Weights of a small mixture-of-experts language model, trained from scratch on English Wikipedia.
Training: 523M tokens, 3988 steps.
Below are experts of layer 4 (counted from 0) of a mixture-of-experts language model. Rows are named router (the router's row for the expert) and show model dimensions 224-279. Each number is 500 + 25 x the weight over its row's rms, rounded and kept within 0 to 999. Numbers have three digits each.
Before each expert's rows: a language model's description of what the expert responds to. This comes from a sample of Wikipedia text that the model never trained on.

# expert 19
What it handles: Opening parentheses and table pipes after names or terms, such as "Jonas Vingegaard (DEN)" or "Liver (CYP2C", plus some linking verbs and quote marks.
router:506524516520477530480503501457478529461432510520510461480441441500501516460460488473475525511513517537522544424484512498487463475490507512497480512505488477507472500481

# expert 52
What it handles: Line breaks, closing parentheses and quotes, and closing == or === marks ending section headings and table rows.
router:475496526457480465461466514523501532501501492513489477518473484500537472470493530492434534515485535507550583495489525512494483495468530482484510507523486444468510455479

# expert 5
What it handles: Suffix or final word pieces that complete a word or name, such as -ing, -ation, -ward, -up in Coupland, Howard, Coming.
router:523494485499537510494514477498505554490466464502484518508473475511522467525509535503483468523480508479532501495488521452496504509491482451555517509504479480519496510493

# expert 28
What it handles: Hyphens and pieces in compound words such as call-and-response, look-alike, hand-to-hand, post-translational, and list dashes after line breaks.
router:552518524465539459518485488491467526512532506495551434519511488509524471463502556488462494496475523556505500497471508529532490480528493479471494534511489485529538490477

# expert 47
What it handles: Verbs like were in census sentences such as there were 188 people, opening quotes, See also, and name pieces in lists.
router:506507525473489518438482503476521492485450522581516505524516484545509498482461526517464490516480501537519532496504496532538495519475499527510503545500493519481498478485

# expert 6
What it handles: Pipe separators in wiki tables and word pieces inside foreign personal names, e.g. Val-en-ciennes, Al, Ni, San, Preceded by.
router:536490492496529499481461479507498488424494481474533487448483487464474496478501524498474517494495505539481487472495508537534487476507503498555525517514515469533506482488

# expert 51
What it handles: Markdown table separator rows and cell pipes in album, discography and filmography tables, plus "chronology" headers, months, was/is.
router:482494495484527517451529485494469510508527482536530508504553471546532501502464524467504535520469541513553546448487520492537512490507497521521500503481485537509489527483

# expert 14
What it handles: Word pieces inside longer words, such as con-tin-uo and ex-it, plus modal verbs and common nouns like can, may, attack.
router:501523533467494476521540491483499519484503477469502504514522490496548499505496514506472438509473528530548504510521534511555466530532503504527494497498467497537530526500

# expert 48
What it handles: Newlines before section headings or table rows, heading marks ==, and final letters completing words like blow-n, Draw-n, won-t.
router:540489502495480469531459455470504485457495514517514501520526482500497502474520571537514478485481488530496513465523491498484485507503518485495460556525495472494524507471

# expert 39
What it handles: Periods after initials like L.L., digits inside decimals and table figures, name pieces like Jon, Keith, and the word "such".
router:463517500455540477491511474521500538428472472468535552519515498487562497450467510489467537508522524524486537481493487521490462516541495491503511484468496515522500522511

# expert 25
What it handles: Colons after author names in bibliographies, possessive apostrophes, capitalized "His" and "An", and fragments of foreign or taxonomic names such as "his-pidus".
router:492504483476496503437503478514491498460469487488508539469467481499518460493473495540482501494498528532513547480472510479544476486516519486466480517486508528489500524464

# expert 21
What it handles: Mid-word and word-final pieces such as -ly, -ry, -ity, -ing, -ed inside longer words, plus the W of coordinates.
router:511503546477534513513483464500497490467472498501516504455507516469512508494482517493449444498500490513513505492460490499504479518519499492566512528527463503528519467508

# expert 61
What it handles: Month names and year-range endings in biographies, such as "July 19", "(1836–1908)", "2004–2006", often near born/died details.
router:532506489478497512490460467497449504476471503529536468511483470513469513450455544449500517496473512516514519465465514463519505535498520477513487540502480460500470474475

# expert 23
What it handles: List dashes, colons and field labels in infoboxes, such as Coordinates, Body style, Class, Location, plus km and years.
router:523507511473533517477526480484427528515496463510534510470518469528492495491476553481533525501496483494503511475528515486480483501505489498512449539486487484473453490456

# expert 54
What it handles: Adjectives and classifier nouns for culture, society and language, e.g. social, such, traditional, Language in Best Foreign Language Film, Heritage.
router:538551532494510488509522468448511533481476493471476526495513498517506450509477490480492468524502524479536541491479494491573537496492556488505486532522464516521506531494

# expert 59
What it handles: Short syllable pieces inside words and names, such as gu in figurative or Ming in Mingmo, plus unit abbreviations like km, kg, mm.
router:480523521458483461458546529514525524509475471506517505478545481486541431476484522482481480497508516552556506475481551507504515511525477511534483496529513494507504474517

# expert 9
What it handles: Line-start dashes and infobox field labels with their colons, such as Coordinates, Genus, Website, Elevation, plus table cells and "=" headings.
router:521519499473517446502506469484436468470532477486563536535504474501506472505509541493535503514504490529481508491480494513531484506455516518505494528477476449465488506471

# expert 42
What it handles: Abstract nouns after articles or prepositions, often before of, e.g. government, development, role, history, condition, risk, leadership.
router:503527519498529512491489480472483550485452499503523484499452458503496447473492493514548456488498535511516494539528484492522526509491514466500470553502471493473499504495

# expert 56
What it handles: Subordinating words and prepositions that open clauses, such as so that, which, after, during, how, mostly in narrative prose.
router:506537521485512477476519462487510527457470493509528538472508495480510494438504496491501489564494521533521532474480499486525475513507553510487475510455454459522528486448

# expert 4
What it handles: Short word pieces inside longer words, such as i, il, in, ed, plus list bullets and LaTeX tokens: dis-il-lusioned, super-i-or, \end.
router:513506539469508495516493475488526526488481538522531494463534473515487486476501583471496484522511524510561490514505493514493491522537493525514498549534460503488480521496

# expert 35
What it handles: Pipes and line breaks separating table cells in election, sports and heritage tables, and position codes such as FW, MF, DF.
router:530509487474504462512483480513485472482503488507522467463496453459513495495499530449512501570516476502500505494523541515483453471519495496495517543509502465481486487488

# expert 24
What it handles: Apostrophes in contractions and possessives within quoted speech or plot summaries (We've, Tad's), plus words like heart, love, you, good.
router:502551511502517486499526488503555521475450492496524500517502518527540502474502498478510495545462557500510506487477491472555514543508545510520485515499495526529491511488

# expert 58
What it handles: Nouns about seasons, elections, records and figures in sports, election and census text, such as season, votes, million, Championship.
router:539521573493553505533523469475501500478498485484497501528498486468503480483492539466478452522516479524492501460513526509506469518515471503534525492495469521501495494492

# expert 15
What it handles: Words and symbols joining two items or ranges, such as and, or, slash, en dash, ampersand, vs, "et al".
router:534534517511476476497514478470479557506482468508525498479481480458484457513503531535469505491468507573549552502475535528502507494534537434551502489531503481486522491477

# expert 34
What it handles: Commas, periods and the conjunctions and, but, or that end clauses or join phrases in prose, as in "in Asia and lasted".
router:496520577503522492506470472478517538460475508550485488503513490474499482515462522478494509523478512560565541484506515513489496518510527448527485493508475487523501492481

# expert 30
What it handles: Adjectives of size, height and direction after the or a in geographic and architectural description, e.g. wide, high, long, deep, south, near.
router:522545480455503539466484473476477503524502481515503483452501469488496504510485537526461468500512506526564570499534467510517477519486482511523488521544453531484434472491

# expert 3
What it handles: Periods and line breaks ending sentences or list lines, such as ")." and "."", plus sentence-opening However, Although, but.
router:498479515464540485486482428467507504460491488510502502461512495487535478511453521495481502559495521528557498491513482493502509497516538491499514501535525482470477496532

# expert 44
What it handles: Periods ending sentences and abbreviations such as i.e., I. M. Pei, Rev., plus time words like year, month, ago.
router:525512532492561494519525430502523506489443497461508478452512488504528493476489541493483509503520495482529539495469496469500499519535514521556532500496485471526527507541

# expert 1
What it handles: The word "the" or "in" after prepositions, plus list-item dashes and colons in infobox fields, as in "Location in the United States".
router:461508474480506477506499480482469528488514515541536480496524493511486506474500497496490517517507526522516531471499521471504494525495549496505461515458445488533502529494

# expert 33
What it handles: Latin binomial endings and family names in species articles, such as -idae, -ensis, -us, "in the family", plus country names.
router:495523491509508492484501508494498520498502496537498475491529458518532446482479535495447494575466484538511558464494489497524483458493503502479486506513466504534522516450

# expert 36
What it handles: Nouns and verbs of publishing and critical reception, e.g. series, film, said, stating, consensus, interview, in reviews and quotations.
router:482480532456498529470510495519500512503507457532524495459525501511526504473508494474520502502518523481514527437504520499551473531478553455481438500503489474548504514518

# expert 41
What it handles: Digits after colons or degree marks in coordinates and infobox values, plus colons after labels such as Facility ID: and Species:.
router:531502488480512471493519484500485510487508530521533506452477530532519481472494509529517504523515491542482517470541550498501472504499544487483446566535452521489486488439

# expert 46
What it handles: Words in biographical openings describing occupation and origin: politician, footballer, professor, and "from" before the home place.
router:487461496476525495525463503470506529486471489515481485485509490507546464508481505527477507495482477520506482470477501479568497474452520496474511534506483513481509509472

# expert 31
What it handles: Verbs and auxiliaries such as was, is, were, been, would, traded, remain, in biography and sports narrative after a subject.
router:472511498500512474525495495502483543497458472544492483485493472518543512475534525462459475493466486524508498475499524527524487484517463488524523480511512489523494516473

# expert 11
What it handles: Quantifiers and content verbs or adjectives after a verb or conjunction in narrative prose, such as many, other, received mixed, formed, faced.
router:497553503495527525485517470487484570461485512532503466464500486520547494468508519498489474529518508478496562460497528516522540486486538481481526529509466505489487493449

# expert 49
What it handles: Modals, numbers and superlatives in company or demographic prose, such as can, could, best, largest, "from 45 to 64".
router:504521542480480519472552501478513492503485501509509486503495507477557438471498532474497475562520462522511539493549524497553485529482476473470503518483487514482521522465

# expert 37
What it handles: Prepositions such as of, in, to, for, by and between inside prose phrases, as in "out of Detroit" or "noted for".
router:517498490492534501493510415494512511466486501536521511465475477500508493454495544517505499540500473539524488515437493522517476485477508478471499553502500525485476499507

# expert 27
What it handles: First names and surname fragments, often foreign, in sports lists and tables, such as Daniel, Michael, -liev, -ini, plus table pipes.
router:505536494479480519480524488517497508445445490500526543526496452479493519486518519478506525522509510551503518480518499500554489490487505463496480506475487490465508522469

# expert 43
What it handles: Music words such as album, song, band, number, Year and Producer in discographies, chart positions and track tables.
router:515485509477488481515474456487470519466524446535507485483548521467537492473515505478461503508459493512530544467492536497498508525496511490511483502488452526525539514488

# expert 16
What it handles: Pipe separators between cells in sports and election tables, plus semicolons in stat lists like "0; 1;" and some nouns like battle, loss.
router:529538524493554501461514497511504515460449494537521508487505484497565460469478508467486483490517533566534510463530539495544468468468500492516473515492499500528475470476

# expert 32
What it handles: Colons, semicolons, line breaks, bullets and pipes that end fields in taxoboxes and biography infoboxes, such as Phylum:, (2017–present);.
router:508528509458511461526508490485420468443532511516522501488478486533503461506484512459504554487504501527495512454477530522499485522483504484501486501476465495494506511493

# expert 20
What it handles: Digits, capital letters and title words in media, game and TV titles, such as Trek-N-ation, Star Trek:, Xbox 360 game.
router:474478501441494460459470478538496505518474466537539523498493483486552429465513523496469514486474540517519546438477547530512469508472524432487499487478477475505489487499

# expert 38
What it handles: Apostrophes in possessives like Men's and World's, plus nouns in names such as Mount, Museum, Airport, River.
router:514488506469530468509513516499492523491491474493498535523462474522483503494498546486478492520499532527504509444514535464510513531513516536529473487492470482531494496496

# expert 7
What it handles: Country, state and institution names after "of", "in" or "the", such as States, France, Canada, Ireland, Royal.
router:534503486505462498449554496482482469481482516527514473492499439487512482494454545482503520521477509502552491494498515514532507481485536488497518532526477501457512528490

# expert 60
What it handles: Prepositions of place and time, mostly in, at, on, during, within, up, before place names or dates, including in opening parentheses.
router:493504495526540491484478469498473506525498469539510527502488470474505514465522559486472478490492522495541517494509504523557461492469471460522523504449493485523495520511

# expert 40
What it handles: Subject pronouns, auxiliaries and function words starting a clause, such as she, he, it, has, had, that, although, still.
router:504488538501496452486508477504506521500487441504514501453516487532546481478475512505502488543504472489482532460466528441489507520475520469477449490497456485490491529455

# expert 12
What it handles: Football terms and name pieces in sports articles and tables, such as League, Cup, Football, club-name fragments, score entries.
router:506510486471531506494533508473492509454521517491494509511454500465505479480518525480513483485453483499516542481465510512509498510505499455499477497498507516500503527502

# expert 8
What it handles: Colons after infobox field names and those names themselves, such as Conference:, Species:, Coordinates:, plus place names and table pipes.
router:500512519461530487479487503455488481508540504519519544528528489512472450482487526472497514488505476546496536483520507497482503538465476506518493514456503525473465520517

# expert 22
What it handles: Inner syllables of personal and place names, like Bar-bu, MacCar-th-y, Peng-olo-dh, plus pipe cells in tables of titles and candidates.
router:513484516514546480449467505465506505484513503510509485461518496504497484501528538512459492520516551535510517452457524477538530536526484434535490518515495454517479458505

# expert 0
What it handles: Function words after a verb or noun opening a complement, chiefly of, a, is, was, for, as, as in "Site of", "is a".
router:473523552489508522468519466534533540491463505514503522466500451504514504433510487511453522505523500524479489496482507487510493487495546464491514558532502530493505490508

# expert 57
What it handles: Degree and school words like bachelor's, master's, University, School, College, plus "the", "his", "of" in education biographies.
router:468492532480561526511480496510474543519473522543474527502507474532560464494474536534472517498512469499524489483516496500549488510465502479474521494492472460491505552498

# expert 18
What it handles: Short letter chunks inside words, often right after a capital or hyphen, e.g. S-la-very, tre-buch-et, Lo-tharingia; also symbols like ● and ·.
router:488517550477515474469506461442519503491496484477526481468510486493515446463489569483495477510476509491525503493505507497527487576550497526530504558506456493536485485511

# expert 63
What it handles: Colons after infobox labels like Number built, Branch, Disbanded, plus section "==" markers, line-start dashes, and include/including.
router:519497508478489508492446470508486473509514477500515498511512482512523489498489558496529528496529479563478545466482519517508490506450550506536489519490500488452487505503

# expert 17
What it handles: Football and league terms and the s after apostrophes, as in Women's, football team, National Women's Soccer League, Division, Cup.
router:532519489513523507525505500500478493487525475482515526471456493515479447507462520470507528493510507495522503464523529496523501512513478505517545517491481489487463507495

# expert 10
What it handles: Capital letters and first pieces of capitalized or hyphen-split words, often names in tables or titles: C-helm-sford, E-re-min, S-top.
router:473473540467483497482506463470508528517449546503508523481517512515524455465512532470477475517471487483551501519506492491541493520499523463559492504507478488488520480508

# expert 13
What it handles: Capital letters inside abbreviations and country codes, coordinate digits, and the words "as", "so" and "a", as in THA, WIA, "serves as".
router:469551509461472470465484472503482509494466479538519456478521459493527486518454532471516477518487479528547540484488522537487510529505541498517476528500479555458477472520

# expert 29
What it handles: Digits inside numbers, coordinates and vote counts, such as 4,102 and 81.75, plus Thai byte pieces and capital letters in acronyms.
router:496536480455492469502497488493485532527487496503566458482506509513558470474496525523478528544507502562488519470507512495491479504541496465510478523521475501498525496502

# expert 2
What it handles: Prepositions and comparatives in census-style statistics and table pipes, such as average of, living alone, killed by, than.
router:529527543545486509471503466454480498446460510507522496503487477496501458452485531487471483486486510523514526482514542535497507487510497480516484549523472492488512505498

# expert 45
What it handles: Commas ending clauses before and, which, but, including, plus opening quotes and sentence-initial "There are".
router:504499562516529476514503500474517496479483467540509450510503512486515467463478510463474454552496479529509539483465554512542479516481550453520506560534480493531510489451

# expert 53
What it handles: Leading pipes that start table rows, as in Total votes and Runways tables, plus section markers, LaTeX braces and infobox semicolons.
router:496556507521484472490493518469475466470506492496534492483550453511537490496509528490515471480536512582520545493489561518533462487519529493520474543520487510462490516513

# expert 26
What it handles: Opening parentheses after team or player names in sports tables and lists, such as (loan), (P), (H), (footballer, born...).
router:548517531461507539522509508507537502444494528489489478468445457499503502478527503493525489512474514550508504498526542480485474478469539521542499507493460477454485498513

# expert 62
What it handles: Single letters and endings, mostly final s, inside proper names and plurals, such as Ro-s-s, Giago-s, Bueno-s, 1960s.
router:458474531527529491514513473508515551464511507518554510475474485513472436492497540475493520492489487483545497525476547474510473485549490489482505483483476493511510480505

# expert 55
What it handles: Table cell pipes and line breaks in climate and results tables, plus "of"/"in" after distance phrases like "30 kilometres north of".
router:526484511498498493478500469505450476521526497542507500500468504510533467497465540487464483524502517529569561445526529501474481528492516498486488524513499463514467488514